Experts of a small language model.
Training: a variant of Adam for the experts, 647M tokens, 4937 steps.
Below are experts of layer 6 (counted from 0) of a mixture-of-experts language model. Rows are named router (the router's row for the expert), down (a neuron's output weights, with its number) and show model dimensions 0-255. Each number is 50 + 12 x the weight over its row's rms, rounded and kept within 0 to 99.
Before each expert's rows: "comes before" lists some tokens at least twice as common just after its tokens as in all text. This comes from a sample of Wikipedia text that the model never trained on. Tokens count by the router's weight.

# expert 10
comes before: "\n", "-", "=", "|", ":", " /"
router:71 61 45 50 37 48 62 56 50 59 56 63 41 47 67 52 73 41 55 60 49 35 49 46 67 49 52 65 66 54 50 75 51 47 43 51 35 57 53 50 56 43 29 55 49 34 33 50 37 55 61 30 50 55 57 60 63 31 47 26 55 31 76 64 45 59 63 38 63 43 60 58 59 55 33 57 44 29 39 39 46 52 48 46 40 30 39 49 39 45 40 41 62 40 48 44 45 62 54 61 59 52 53 41 51 47 53 49 42 43 76 32 46 56 66 59 64 42 32 61 70 35 52 38 52 68 42 37 51 31 63 63 89 63 37 56 56 43 39 49 53 49 57 44 67 57 51 53 47 42 64 64 28 44 67 39 60 56 30 49 57 46 39 39 38 58 38 30 35 58 54 44 43 49 52 57 49 73 56 66 57 50 44 70 73 67 22 58 51 52 55 46 55 75 45 36 48 13 62 72 65 43 65 38 28 34 59 57 42 45 42 53 48 40 43 76 50 60 53 60 33 51 57 59 45 50 39 72 27 76 45 48 61 55 74 66 49 53 50 35 42 73 51 56 67 62 50 42 46 48 73 48 60 36 41 55
down23:44 30 39 52 61 63 50 44 76 57 37 48 56 41 47 46 35 46 52 45 64 77 66 49 72 45 75 48 46 35 58 65 29 53 34 64 46 48 56 44 47 51 46 43 46 42 51 57 39 55 63 42 68 61 40 53 46 39 51 73 46 40 38 51 69 44 28 44 38 30 40 50 79 43 61 58 39 42 54 57 47 54 32 41 39 55 37 42 49 52 42 46 63 56 50 34 51 38 46 53 39 44 37 62 67 43 39 29 42 34 67 56 42 55 53 52 81 54 38 61 32 54 60 37 34 39 71 56 37 49 58 55 59 30 62 46 52 50 48 43 25 56 40 33 80 47 72 53 61 35 41 58 41 48 45 74 59 47 61 58 46 31 78 26 42 44 64 42 48 48 33 44 59 40 52 41 68 56 60 63 58 66 43 58 61 59 35 67 57 44 45 50 46 43 52 59 38 45 50 77 43 42 60 53 54 51 26 44 38 59 50 44 52 35 53 27 70 59 39 52 44 64 58 53 32 47 84 48 43 59 30 42 57 42 64 32 68 51 41 54 50 66 65 51 45 40 46 49 48 80 43 31 26 33 61 64
down24:47 51 43 62 49 49 51 57 31 29 51 43 56 43 33 36 44 64 23 47 38 47 45 52 65 29 56 19 43 32 55 36 42 43 50 55 47 54 45 56 62 56 39 57 52 54 58 33 42 41 52 29 41 41 40 48 41 55 32 42 58 50 82 59 65 44 45 55 67 41 51 68 50 41 54 50 47 52 53 32 61 44 71 65 73 66 37 54 29 57 71 52 59 52 49 63 61 55 43 76 47 64 54 45 64 62 26 52 34 59 62 56 78 45 55 48 58 51 41 65 42 57 44 47 47 52 45 60 50 45 60 51 57 51 38 61 32 59 69 43 65 61 40 44 49 53 47 56 40 42 47 30 42 62 45 37 33 74 50 52 44 45 73 40 54 47 44 49 43 66 72 49 48 39 59 52 61 59 59 59 29 63 62 44 39 60 51 57 64 24 59 35 67 23 67 54 37 41 50 73 62 46 49 45 38 64 47 73 36 50 56 52 29 38 48 47 38 36 46 49 70 36 58 45 53 49 64 71 64 49 22 41 22 68 46 62 54 58 68 36 60 38 46 75 32 27 60 28 47 40 61 57 58 40 39 68
down25:41 61 38 54 50 52 71 59 50 61 46 78 63 55 50 68 45 55 49 47 47 42 44 33 66 60 56 41 45 38 36 36 41 64 64 51 56 49 54 49 55 55 52 79 65 32 57 60 40 43 40 57 65 56 70 47 66 40 52 62 34 30 55 42 59 42 42 40 48 63 44 58 51 67 52 37 30 24 48 41 61 67 60 54 23 56 51 57 37 52 36 56 72 66 69 45 69 46 55 44 42 72 54 46 49 36 75 52 48 21 64 46 37 54 59 60 32 46 62 42 44 57 43 34 66 46 69 74 37 49 67 48 42 39 44 46 42 48 75 46 46 61 45 44 44 58 39 52 48 55 46 57 34 49 74 56 47 69 54 41 47 36 73 59 49 21 72 48 35 41 48 51 60 70 53 28 38 40 32 42 74 24 66 46 51 38 70 54 55 36 62 45 43 35 63 39 66 53 67 44 53 61 50 66 69 67 62 57 56 60 43 37 45 44 45 53 57 41 38 38 22 41 50 50 68 43 54 63 32 60 59 63 43 52 36 51 52 37 43 31 42 43 44 58 52 41 59 39 73 55 58 64 55 57 55 82
down26:47 55 30 33 58 39 50 58 56 56 39 66 46 53 44 56 58 41 46 31 49 76 47 56 62 72 40 57 46 48 53 47 55 58 63 51 38 48 61 54 43 45 57 63 39 41 49 55 43 70 56 41 59 39 74 44 32 47 40 43 48 43 56 35 62 44 85 56 57 49 36 63 61 66 32 51 55 62 39 30 55 28 48 47 33 40 49 47 41 45 64 31 40 58 62 40 55 59 47 56 49 56 67 65 81 47 59 61 69 46 49 42 59 40 45 54 67 45 73 57 49 68 43 56 40 51 60 49 60 58 55 43 31 48 17 26 58 54 46 63 32 34 67 58 69 62 50 23 46 45 77 61 58 63 41 31 72 75 56 77 59 69 50 60 47 45 41 43 58 58 51 54 52 43 41 33 65 46 57 61 46 58 57 65 55 36 53 49 81 42 72 67 50 44 40 45 47 44 37 45 49 35 45 63 33 52 45 29 26 41 47 63 46 38 36 62 45 42 53 45 54 51 39 50 62 42 35 28 46 67 62 46 45 49 47 50 57 59 65 56 54 64 61 37 88 39 53 52 28 66 39 64 53 62 39 48
down27:37 60 64 51 33 53 64 56 44 28 50 57 49 41 36 47 29 49 54 41 54 43 78 37 53 37 60 43 70 43 53 54 46 45 52 76 58 73 33 39 42 70 46 63 38 46 56 40 63 56 56 66 60 66 38 44 54 63 61 63 47 60 28 54 59 53 28 53 60 45 44 50 73 41 25 46 57 40 46 49 47 57 50 72 52 62 45 39 49 55 44 27 46 53 54 71 40 28 70 65 46 39 62 43 50 51 65 71 46 43 35 37 37 70 56 56 47 53 50 52 47 42 57 32 51 56 51 56 52 40 60 35 33 58 44 23 48 37 37 47 73 46 42 41 52 51 74 68 40 43 30 41 46 45 50 41 49 65 53 49 45 55 63 58 52 38 59 45 76 58 74 69 59 52 58 50 71 58 45 51 55 42 52 33 42 31 46 47 42 35 63 36 31 33 44 74 37 68 73 55 48 46 51 43 43 49 53 32 40 45 50 59 74 42 53 52 16 52 46 41 46 47 34 38 57 53 52 36 62 63 70 67 35 40 46 57 35 54 48 62 21 38 40 51 40 50 44 50 32 66 62 46 50 51 47 09
down28:48 45 36 59 38 69 36 46 55 50 36 39 45 31 76 40 50 50 38 50 38 45 36 57 64 75 64 33 68 50 46 41 65 57 34 56 29 22 67 35 47 60 54 36 47 42 53 50 56 52 42 63 48 60 55 67 47 54 55 63 61 56 48 49 67 50 63 59 33 44 53 44 32 50 37 42 41 50 51 51 39 60 64 60 49 47 45 77 38 33 37 53 54 66 57 25 45 47 26 74 58 53 52 57 58 54 43 30 38 45 43 47 28 24 31 31 54 66 45 36 70 60 58 57 53 68 64 48 55 47 57 30 52 71 56 67 58 32 51 40 36 46 59 28 82 42 52 55 52 62 54 51 23 56 28 48 49 58 52 41 51 43 57 44 58 44 42 56 40 51 79 34 52 70 32 56 40 48 67 27 68 31 54 70 49 49 62 57 48 49 52 47 37 63 34 53 42 43 38 55 75 50 53 42 39 47 31 57 55 45 49 75 50 43 45 64 36 54 67 61 56 58 42 49 28 54 37 40 56 37 55 44 38 50 30 53 74 42 48 56 58 44 22 63 45 62 42 55 47 71 48 65 51 42 60 27
down29:45 38 68 65 65 42 59 65 58 38 43 50 40 34 22 19 50 50 49 45 65 55 49 27 69 41 22 40 56 53 43 53 41 52 70 48 43 47 46 59 63 34 38 33 30 72 40 64 46 36 28 58 45 38 56 57 61 46 44 79 63 50 67 44 47 46 62 61 47 71 55 61 38 43 47 41 47 44 43 56 49 35 31 27 45 31 60 37 39 48 24 53 60 62 75 41 51 58 48 53 42 53 28 30 61 40 45 70 33 62 56 42 46 55 62 40 50 40 70 59 54 59 35 42 52 52 41 48 27 52 47 54 59 44 30 38 55 63 39 41 37 59 58 55 46 45 35 74 58 41 52 54 31 59 52 60 48 59 56 55 48 32 55 56 67 41 47 46 61 46 38 60 35 64 44 52 41 70 56 55 53 45 48 64 80 38 38 45 49 63 53 48 47 69 66 64 54 63 67 58 40 62 49 41 41 35 45 31 64 27 52 48 61 53 64 38 60 39 61 65 52 62 32 46 37 38 44 45 66 51 66 22 57 74 60 53 47 51 58 51 58 51 39 35 38 29 40 60 57 47 30 30 64 49 36 65
down30:76 50 56 57 53 35 41 30 59 48 45 48 41 46 22 37 49 62 46 48 52 59 67 58 60 53 49 61 41 65 43 53 60 51 45 29 60 65 58 63 69 33 44 59 66 59 65 71 37 55 61 48 42 58 62 50 72 48 59 44 29 41 38 23 69 40 43 53 80 81 42 61 56 59 64 68 30 51 54 30 60 49 64 24 61 56 28 65 45 52 45 49 50 60 54 33 52 45 69 42 63 56 34 30 47 30 58 35 44 53 44 34 34 52 43 35 43 52 41 65 38 41 66 55 68 54 33 61 38 48 52 40 41 36 46 46 63 47 54 50 28 63 53 41 32 60 54 63 66 39 40 58 63 36 36 46 49 53 34 49 61 62 39 55 59 59 57 57 64 53 62 36 47 47 63 51 32 49 72 38 55 57 66 60 38 35 28 51 55 44 49 44 57 53 51 38 24 58 58 35 68 55 41 25 59 47 61 46 31 64 49 45 60 49 71 70 53 46 55 45 73 43 45 60 43 49 64 41 57 48 37 48 50 51 71 36 42 50 49 35 67 47 60 48 77 46 54 52 43 55 72 44 53 31 50 16
down31:67 62 57 42 41 58 48 72 43 35 61 39 76 68 50 49 45 38 55 63 60 42 40 40 70 75 56 55 55 38 42 76 39 63 56 53 33 50 43 55 56 68 29 47 44 38 42 57 28 50 60 66 52 59 55 33 68 44 60 30 52 55 40 60 46 60 65 29 32 59 59 56 56 42 34 78 44 43 59 29 33 38 72 42 35 38 72 40 65 48 47 49 26 46 46 59 73 54 47 43 36 64 40 47 50 34 59 73 54 46 57 39 58 47 42 52 57 57 70 58 37 45 70 36 42 62 62 37 42 50 51 59 56 59 61 48 37 25 56 46 61 66 56 40 60 63 49 44 64 40 57 44 47 70 42 53 52 41 54 74 69 36 39 44 66 50 41 51 51 57 52 75 11 62 46 41 51 54 58 61 64 32 46 68 50 81 60 48 67 54 43 59 59 33 60 55 49 45 53 46 65 50 80 21 52 37 41 49 60 57 45 41 42 59 46 50 39 46 75 33 75 42 57 65 43 52 68 61 38 55 46 46 59 54 43 49 58 50 48 70 31 43 54 56 54 57 62 56 50 58 50 41 57 40 48 61
down32:41 59 51 47 67 45 25 66 53 49 45 52 57 40 60 30 47 53 21 72 42 42 67 53 54 20 52 66 53 66 63 51 51 23 55 50 35 34 48 42 67 49 34 35 49 29 42 43 53 69 56 32 47 60 65 46 78 32 45 49 47 53 64 48 37 55 77 35 62 54 63 39 61 76 51 63 46 45 50 59 64 46 43 50 44 61 56 38 61 44 21 59 41 56 49 67 45 51 51 47 53 49 71 34 50 33 67 74 40 31 56 45 37 58 53 34 48 65 33 38 46 79 62 37 45 64 49 30 58 73 54 59 30 54 47 73 41 55 58 37 26 58 58 68 47 47 50 46 27 42 51 59 61 35 66 33 45 48 57 55 40 45 43 58 54 53 67 42 56 58 48 53 39 63 33 57 74 48 46 56 48 56 60 48 37 46 63 53 43 56 63 46 40 51 62 48 54 58 28 40 42 81 58 40 46 33 43 63 45 44 52 59 51 56 36 58 49 77 45 53 38 75 36 62 49 48 51 55 57 74 43 38 46 69 39 59 59 45 39 31 48 59 57 60 66 54 52 34 49 47 38 43 34 35 52 62
down33:58 52 68 68 81 50 52 62 29 60 41 65 44 16 63 30 49 40 35 47 51 47 32 49 61 41 84 44 54 59 60 65 57 41 42 57 54 67 49 57 33 29 32 38 45 58 46 68 59 51 34 66 40 54 22 59 57 38 51 58 46 65 62 49 50 52 52 37 54 51 50 35 61 58 46 54 61 60 51 59 69 57 38 46 61 40 25 63 64 46 56 28 52 41 58 70 66 51 68 59 48 42 52 36 58 50 54 61 55 13 78 46 49 39 32 50 57 39 55 53 44 32 52 40 45 54 59 54 53 57 55 59 38 41 27 36 48 50 50 54 84 57 54 51 65 56 56 43 74 55 43 72 48 74 63 45 59 51 66 53 28 62 74 40 59 70 54 62 52 33 59 46 54 64 51 69 45 43 56 32 30 64 54 28 54 59 46 47 15 40 47 56 50 41 59 38 51 45 58 40 50 59 45 60 45 38 66 53 54 58 64 50 37 40 56 51 83 37 57 50 55 37 66 65 46 40 61 38 49 55 60 36 57 63 45 58 60 51 40 54 53 55 59 60 50 36 62 51 62 40 40 65 46 50 42 39
down34:42 35 42 44 42 68 44 34 68 66 64 55 49 70 65 62 54 26 50 58 38 39 39 51 58 49 66 54 43 37 50 50 63 55 43 34 16 43 49 56 46 60 58 40 40 66 53 45 47 53 37 43 35 54 64 29 43 44 42 41 55 48 42 46 64 59 37 56 80 71 56 56 53 34 34 65 58 39 30 58 54 37 21 52 44 67 56 61 67 60 37 37 46 51 37 46 58 47 36 45 33 52 26 51 44 44 64 44 28 40 58 54 71 66 27 67 55 41 38 57 69 64 41 26 60 54 50 37 45 31 41 69 82 53 47 48 31 51 48 60 65 40 57 63 47 45 42 70 44 59 39 55 44 42 47 37 45 44 54 48 39 43 14 77 40 54 54 51 79 48 43 53 51 36 36 40 39 59 41 64 35 52 64 49 54 40 36 51 48 47 36 67 43 46 44 46 41 35 71 51 52 57 41 49 40 24 31 44 43 48 51 54 65 63 52 62 55 46 51 58 39 49 51 45 43 57 66 54 55 44 64 63 55 40 58 65 64 26 62 39 55 54 21 57 51 38 29 43 35 61 73 57 61 44 66 53
down35:65 47 29 55 32 53 32 47 36 37 51 40 48 54 40 45 44 67 41 63 33 34 48 65 59 28 41 40 35 47 53 47 49 53 33 58 68 49 39 35 56 35 60 66 36 52 35 58 35 55 35 36 49 43 45 56 42 51 37 43 70 33 83 56 49 40 56 67 61 61 52 50 62 68 53 61 36 55 70 39 41 57 47 41 47 36 53 31 57 44 47 55 42 42 46 35 43 44 69 41 65 51 45 46 40 53 45 49 46 40 57 59 69 39 56 65 64 32 59 56 37 29 61 50 42 51 38 55 47 53 56 31 63 64 68 32 53 33 68 22 63 62 25 55 51 18 63 46 63 59 44 44 49 57 59 53 58 43 47 59 59 53 38 48 55 50 39 36 43 41 42 47 65 56 36 60 63 39 49 38 57 68 50 28 49 48 54 40 47 63 54 73 69 36 31 47 49 77 59 33 66 49 26 50 50 41 32 38 52 62 59 55 52 64 49 47 43 73 56 54 52 48 86 31 72 44 44 27 44 62 82 53 57 40 46 58 74 36 44 40 62 44 45 68 30 54 52 50 32 61 27 57 52 55 46 54
down36:66 63 53 40 72 45 49 47 40 53 39 31 58 55 50 61 32 62 63 49 62 82 41 36 42 53 35 60 55 45 63 44 29 37 66 49 68 62 53 58 43 81 48 56 65 56 47 68 69 50 53 50 45 35 59 59 54 63 64 55 57 47 60 37 58 30 60 56 51 73 68 53 56 66 59 55 32 66 53 79 50 55 36 34 51 50 51 75 46 58 47 58 52 50 35 48 37 43 55 60 48 43 46 68 43 39 64 59 62 52 41 31 57 32 33 48 42 56 58 35 44 73 54 42 62 62 54 54 53 33 38 47 56 69 59 48 42 71 48 67 46 53 47 38 44 40 32 19 59 38 33 50 60 63 42 63 35 68 46 34 36 44 66 44 45 40 66 32 50 63 79 57 42 63 42 59 73 58 30 33 52 48 55 34 67 57 73 50 67 57 39 66 25 48 58 46 37 56 37 76 56 49 47 45 52 38 42 43 37 68 66 56 71 59 40 47 30 74 54 35 51 35 50 48 57 55 61 47 52 35 49 48 56 28 57 64 64 53 50 54 61 39 57 53 47 59 43 37 44 27 51 36 61 46 50 68
down37:73 69 42 48 56 74 63 47 44 39 17 43 53 43 55 58 38 20 30 59 52 54 55 38 36 51 60 51 69 60 39 39 54 52 69 52 35 55 45 50 26 33 52 40 46 50 36 36 43 53 56 44 55 62 67 53 50 20 28 64 20 50 63 59 66 49 47 40 50 51 36 34 50 39 42 69 53 54 29 51 51 63 52 52 69 60 50 72 33 47 29 45 28 60 57 63 42 33 48 61 39 56 60 60 30 61 47 57 47 52 40 58 46 44 48 57 51 43 49 47 38 43 46 30 31 45 33 31 43 73 26 68 60 28 55 43 52 57 46 39 54 59 30 46 49 55 55 63 69 46 39 35 40 38 50 52 38 59 37 37 70 47 51 56 41 49 45 62 58 48 53 50 53 35 37 34 50 49 61 35 57 30 44 51 52 59 47 44 71 54 61 83 68 45 44 55 58 57 38 45 36 59 41 42 66 55 47 53 52 60 78 54 61 51 65 44 38 39 43 48 38 20 51 51 47 47 19 45 67 61 38 57 58 37 37 25 52 43 52 43 75 53 44 45 47 47 46 46 54 45 34 48 48 53 45 82
down38:80 45 59 30 42 55 50 51 60 45 50 58 69 53 61 41 48 52 68 38 26 58 41 29 59 59 60 35 40 47 49 57 41 38 37 41 71 55 66 30 52 51 43 43 62 34 51 48 68 50 47 58 76 56 58 41 52 54 64 52 49 82 61 63 39 44 42 47 50 63 67 41 73 59 39 62 19 39 57 50 41 29 46 44 66 61 48 36 65 56 55 73 49 67 44 60 59 47 47 55 59 57 47 40 51 32 62 55 66 54 53 37 66 48 68 60 50 63 37 60 60 49 52 67 51 41 45 54 57 33 36 55 53 35 32 38 49 59 39 54 66 53 40 45 43 41 45 27 50 50 52 34 46 45 59 51 72 82 51 57 52 58 46 49 58 47 55 58 20 53 47 53 61 57 25 33 26 49 67 49 56 43 36 54 56 13 63 33 50 60 67 46 72 58 43 54 57 66 44 34 33 37 39 61 34 42 31 60 51 63 56 58 38 41 59 53 70 54 46 52 52 73 52 46 47 54 66 53 56 39 56 61 24 61 41 62 66 48 42 52 63 47 62 25 53 60 49 72 74 55 52 61 75 46 43 55
down39:19 37 56 46 64 66 64 65 41 41 44 62 48 62 55 69 63 41 62 78 58 69 67 72 51 55 29 42 49 53 51 47 67 56 45 65 50 55 44 44 51 48 33 41 57 26 35 49 60 50 58 55 54 36 59 41 66 48 56 34 67 38 43 39 80 63 87 59 57 53 52 41 50 41 65 59 40 30 48 54 45 82 62 52 33 59 44 42 62 59 73 55 32 74 54 49 53 59 45 57 53 50 37 57 61 36 51 46 42 59 37 66 56 56 80 29 29 68 66 37 56 67 71 72 40 71 47 43 61 34 36 53 40 56 48 57 54 54 45 43 34 60 46 42 66 55 56 50 60 59 59 48 40 67 38 47 39 82 59 52 65 63 57 38 55 52 48 60 49 46 72 55 62 38 48 38 62 49 53 54 55 74 47 35 69 42 31 37 36 65 35 50 74 45 33 45 38 56 63 51 64 59 48 57 44 50 52 48 51 41 21 39 46 47 61 48 45 44 40 45 45 39 38 53 52 48 63 60 49 56 46 58 27 34 53 39 45 40 45 27 59 48 49 35 45 57 46 41 36 33 46 33 65 55 53 50
down40:45 62 56 53 55 76 50 52 28 73 51 49 37 57 46 60 70 45 53 44 40 76 57 71 66 35 52 51 72 44 57 45 16 42 52 60 48 41 46 36 49 50 38 36 47 26 53 60 53 69 62 57 39 61 43 53 28 40 28 52 70 45 30 51 49 33 49 50 54 71 32 62 56 56 59 42 57 48 54 42 46 49 51 72 56 33 44 60 40 29 76 60 37 62 54 48 55 51 62 65 47 63 45 52 33 45 48 48 22 47 46 47 64 33 51 41 55 41 35 54 28 65 46 64 68 61 25 48 45 46 70 52 45 40 52 71 59 65 43 51 63 77 60 48 42 52 55 48 49 37 53 48 45 48 72 67 46 43 46 66 66 41 50 69 52 41 64 57 55 45 36 53 33 44 48 48 54 77 63 54 66 45 52 53 64 41 41 50 55 38 37 92 38 59 54 62 32 41 39 63 39 34 51 48 52 61 41 51 46 59 60 72 55 55 33 49 64 45 59 27 45 62 58 57 34 48 54 59 37 63 40 76 70 51 59 54 52 48 47 38 39 49 25 43 36 70 50 68 53 30 44 56 48 67 47 42
down41:33 46 73 43 41 70 37 51 51 46 41 89 31 49 65 37 44 66 49 55 29 55 44 33 56 79 50 50 46 60 60 51 49 24 61 45 62 34 62 54 36 40 42 63 51 58 50 38 73 67 57 38 57 66 52 60 55 55 40 41 51 79 42 65 58 24 51 46 35 47 49 63 51 67 42 39 41 41 47 57 68 48 48 36 52 29 56 55 53 60 38 49 31 51 40 36 65 32 41 58 38 39 47 32 45 56 48 52 44 41 70 59 58 58 84 68 40 28 49 43 38 48 60 38 49 51 30 53 54 37 57 27 55 50 44 58 47 54 52 31 49 63 49 50 54 52 39 46 52 62 57 38 51 59 38 59 31 45 60 36 66 46 43 40 47 45 45 50 50 54 60 38 59 41 81 25 60 59 49 40 48 58 55 42 77 65 46 28 49 35 52 35 62 43 33 45 59 42 41 37 45 68 51 49 48 69 58 47 45 59 65 46 17 29 44 50 34 65 49 40 55 53 56 67 59 35 65 45 34 35 50 70 57 47 54 61 40 53 67 60 63 46 33 49 71 55 41 27 52 73 60 55 67 45 59 39
down42:45 70 73 42 37 38 41 36 45 32 62 49 62 50 62 48 60 68 55 43 52 61 68 48 42 22 58 51 29 62 47 54 72 52 74 60 44 55 62 51 48 43 42 49 32 60 51 31 64 30 58 71 64 59 68 42 49 44 40 49 68 58 58 57 50 46 74 43 49 61 35 71 47 57 17 54 42 51 31 56 55 73 71 70 39 56 74 62 41 52 53 77 56 57 41 53 65 46 46 55 52 44 49 37 37 55 33 34 58 63 48 50 38 58 46 45 65 56 50 58 31 46 61 56 44 47 63 46 54 48 57 48 51 43 56 25 54 55 56 61 62 36 53 79 59 57 49 76 60 44 53 45 47 54 59 53 71 34 61 40 42 41 65 48 62 56 46 43 56 69 60 50 44 58 43 64 44 45 60 19 28 47 46 51 66 41 45 45 59 51 37 54 75 50 66 56 49 35 32 42 58 55 54 52 80 63 25 44 57 43 35 42 65 38 44 42 45 46 44 60 41 64 56 43 48 61 42 44 26 54 53 57 48 26 71 71 44 38 41 44 50 56 41 57 49 52 46 21 59 59 50 52 26 42 23 35
down43:19 26 32 50 44 56 65 44 56 20 23 60 52 44 49 39 68 61 35 42 32 57 42 67 59 67 27 28 66 54 30 49 57 54 37 66 65 42 44 51 39 53 35 51 56 69 42 60 37 63 36 54 33 60 60 53 29 53 45 40 48 54 65 57 22 56 39 42 44 61 59 40 42 42 46 70 48 36 47 31 39 38 44 53 48 70 41 59 53 40 62 42 55 41 41 52 71 39 43 47 49 37 55 46 28 38 78 62 44 52 47 39 44 47 42 73 40 61 56 41 48 32 59 58 49 53 56 74 37 47 54 45 67 50 46 56 63 59 57 45 61 35 64 44 44 49 55 53 68 52 42 53 67 42 55 37 51 55 59 72 42 31 85 56 70 33 34 50 48 51 46 57 49 72 40 48 45 66 49 49 57 58 49 42 42 61 55 61 47 48 48 43 47 44 37 32 62 64 37 53 51 62 47 37 41 48 40 43 43 50 31 36 51 38 45 43 48 64 44 61 29 34 64 47 62 25 42 45 35 45 46 62 41 36 89 58 41 58 38 60 68 66 64 36 66 48 35 52 46 26 51 57 44 39 27 43
down44:50 51 63 71 37 48 47 67 28 53 57 48 48 57 35 40 63 43 57 52 45 57 51 58 46 32 55 33 58 36 61 50 47 48 40 59 43 38 49 50 45 46 52 45 54 47 44 67 62 44 46 68 86 30 36 49 39 64 59 45 47 52 45 51 51 45 70 48 48 43 55 48 44 69 65 57 66 45 66 49 67 57 54 52 39 61 32 50 52 45 52 23 59 62 24 71 42 30 48 54 35 67 43 34 38 50 64 39 61 38 66 31 53 35 40 65 49 69 55 51 50 51 56 44 45 28 60 55 52 47 40 59 31 42 58 53 38 55 43 31 35 35 35 59 34 66 53 66 49 54 36 50 38 23 34 68 53 62 41 51 54 57 50 44 26 60 65 48 69 65 26 14 37 52 64 38 71 44 50 27 38 39 44 55 19 54 35 43 52 49 32 20 51 49 48 48 57 52 27 32 46 41 60 42 50 33 45 41 77 45 56 41 45 60 31 55 64 50 63 42 34 38 47 48 60 40 37 50 34 52 53 50 37 57 38 57 76 70 55 54 63 43 19 43 61 38 53 58 59 49 41 32 43 54 63 56
down45:45 53 40 57 81 42 55 60 35 65 44 45 46 64 54 42 35 52 39 51 41 33 54 63 62 98 32 57 67 33 59 55 38 43 37 62 37 41 54 55 42 68 47 57 55 46 49 39 44 50 47 40 48 35 36 65 70 69 50 31 63 52 16 53 61 44 36 37 63 42 31 29 58 59 51 69 51 25 30 48 47 40 55 44 45 47 49 32 51 69 57 49 50 66 51 40 48 59 49 52 33 55 59 39 34 53 29 56 28 61 46 58 31 37 50 44 39 70 58 52 39 61 61 42 59 44 51 56 41 40 66 46 47 55 43 58 45 41 36 53 69 45 58 49 35 47 40 41 63 39 31 45 73 61 58 48 45 41 58 58 63 54 48 34 62 42 48 58 37 56 41 61 68 66 49 61 41 43 38 37 29 38 62 32 42 26 46 61 65 64 72 55 60 57 48 45 43 24 47 39 45 47 41 67 59 35 65 39 56 59 39 45 52 28 54 53 51 39 49 56 50 47 52 45 29 55 16 28 52 48 52 55 40 62 70 50 66 66 60 59 24 58 41 61 61 54 41 56 58 37 55 58 67 44 50 77
down46:51 50 46 33 54 53 33 38 23 46 49 28 47 43 39 38 41 52 58 30 64 52 51 55 54 40 09 53 75 62 57 53 52 34 34 60 61 53 40 51 62 64 49 42 36 44 35 70 38 50 65 44 39 55 59 52 43 45 74 66 56 38 48 50 44 26 55 42 53 52 42 42 36 61 58 51 65 63 26 22 49 53 66 63 47 42 44 64 54 59 40 41 72 43 33 52 79 65 50 21 48 45 45 57 55 55 55 45 51 33 66 69 65 65 36 53 46 57 49 31 60 21 62 40 45 45 31 35 28 44 71 65 55 59 54 44 34 49 57 61 57 54 80 24 52 60 51 44 34 41 39 48 46 59 63 45 66 41 73 44 51 55 58 52 48 38 59 45 34 47 44 45 61 40 73 46 62 54 60 30 43 37 74 50 63 36 65 41 47 55 41 41 48 42 20 58 42 49 49 52 39 67 65 59 52 43 43 51 45 39 50 47 49 59 48 42 60 64 56 45 52 53 32 24 58 55 49 49 53 51 40 42 67 34 46 44 31 46 80 23 59 50 52 66 53 38 44 52 43 57 61 47 60 41 56 41
down47:65 41 53 48 44 39 48 66 32 46 44 54 41 53 38 44 55 40 52 49 54 45 39 46 45 32 64 51 37 64 43 56 40 60 55 43 47 64 35 49 26 51 53 44 73 63 42 57 57 82 52 70 46 56 48 26 48 45 36 50 50 35 47 42 42 52 47 36 68 48 45 70 49 51 34 39 41 42 64 57 60 44 49 54 49 61 59 70 57 47 62 61 48 62 36 38 66 48 66 54 85 37 57 42 56 42 64 50 50 72 50 62 36 57 59 31 59 65 40 60 73 47 35 22 40 48 57 48 29 64 39 30 50 54 41 63 52 54 34 37 52 61 39 41 53 47 41 34 25 50 51 50 33 49 68 73 60 64 39 68 29 15 50 64 48 57 65 53 51 45 37 71 66 46 57 38 38 42 40 32 31 59 40 40 79 50 37 61 45 43 33 78 46 40 46 43 51 26 50 30 68 63 48 25 41 54 46 59 56 56 41 63 51 47 41 54 53 78 51 47 60 61 36 60 55 47 31 70 66 40 48 47 30 57 50 35 51 53 67 69 67 64 49 54 55 66 64 45 53 60 54 61 37 33 48 53
down48:45 52 49 13 35 48 59 47 55 63 38 73 53 43 47 36 70 51 42 62 42 31 59 56 36 55 73 35 61 34 55 57 59 59 51 56 59 65 23 68 56 52 60 68 61 46 25 55 41 41 44 56 13 30 60 59 57 46 39 52 43 38 45 52 60 41 57 43 51 50 48 69 62 44 48 48 49 55 45 65 45 43 54 62 59 49 46 42 56 52 39 77 49 54 44 62 46 54 69 32 46 31 62 48 53 54 56 38 46 35 69 39 77 39 32 37 53 69 59 53 44 62 26 67 32 47 57 62 64 64 67 55 55 35 53 52 45 63 39 29 40 57 58 46 70 45 53 32 60 46 38 47 52 54 49 60 36 53 55 62 45 47 38 43 49 51 56 24 35 75 62 54 68 37 68 42 29 48 78 55 66 48 39 48 61 61 48 24 66 75 42 51 42 48 68 47 39 59 78 36 26 31 50 43 45 68 41 37 78 53 52 46 38 57 56 47 53 49 40 54 43 54 41 47 50 68 40 47 62 52 44 56 53 42 76 60 48 31 56 65 51 69 46 55 52 44 56 31 60 43 53 51 32 51 65 42
down49:47 56 31 35 67 88 52 42 57 41 80 39 39 28 44 75 48 48 36 50 52 70 42 54 32 58 29 53 30 37 65 52 64 66 50 46 40 48 20 55 35 51 47 31 39 25 52 40 45 51 58 62 42 38 56 46 60 36 49 30 51 56 66 71 61 56 46 47 50 44 58 51 45 50 71 40 43 43 36 39 50 83 45 55 39 43 43 48 41 50 47 52 40 38 50 42 59 47 44 76 69 54 24 31 27 60 40 59 24 46 52 62 65 56 62 43 63 58 45 57 41 44 56 70 73 42 55 52 39 42 45 40 44 48 44 46 59 60 45 36 61 60 48 44 56 38 49 46 57 70 59 60 67 27 60 47 57 54 68 58 49 61 64 48 39 58 65 41 44 59 57 51 52 60 57 49 35 69 17 38 37 46 46 87 35 41 55 65 51 52 62 54 35 53 62 67 52 73 55 60 53 57 42 40 49 47 58 40 58 54 38 63 57 48 65 46 57 70 65 41 66 55 43 47 62 62 43 50 49 53 77 29 52 36 50 49 46 61 50 57 37 45 66 49 63 61 66 36 56 57 70 48 54 33 57 46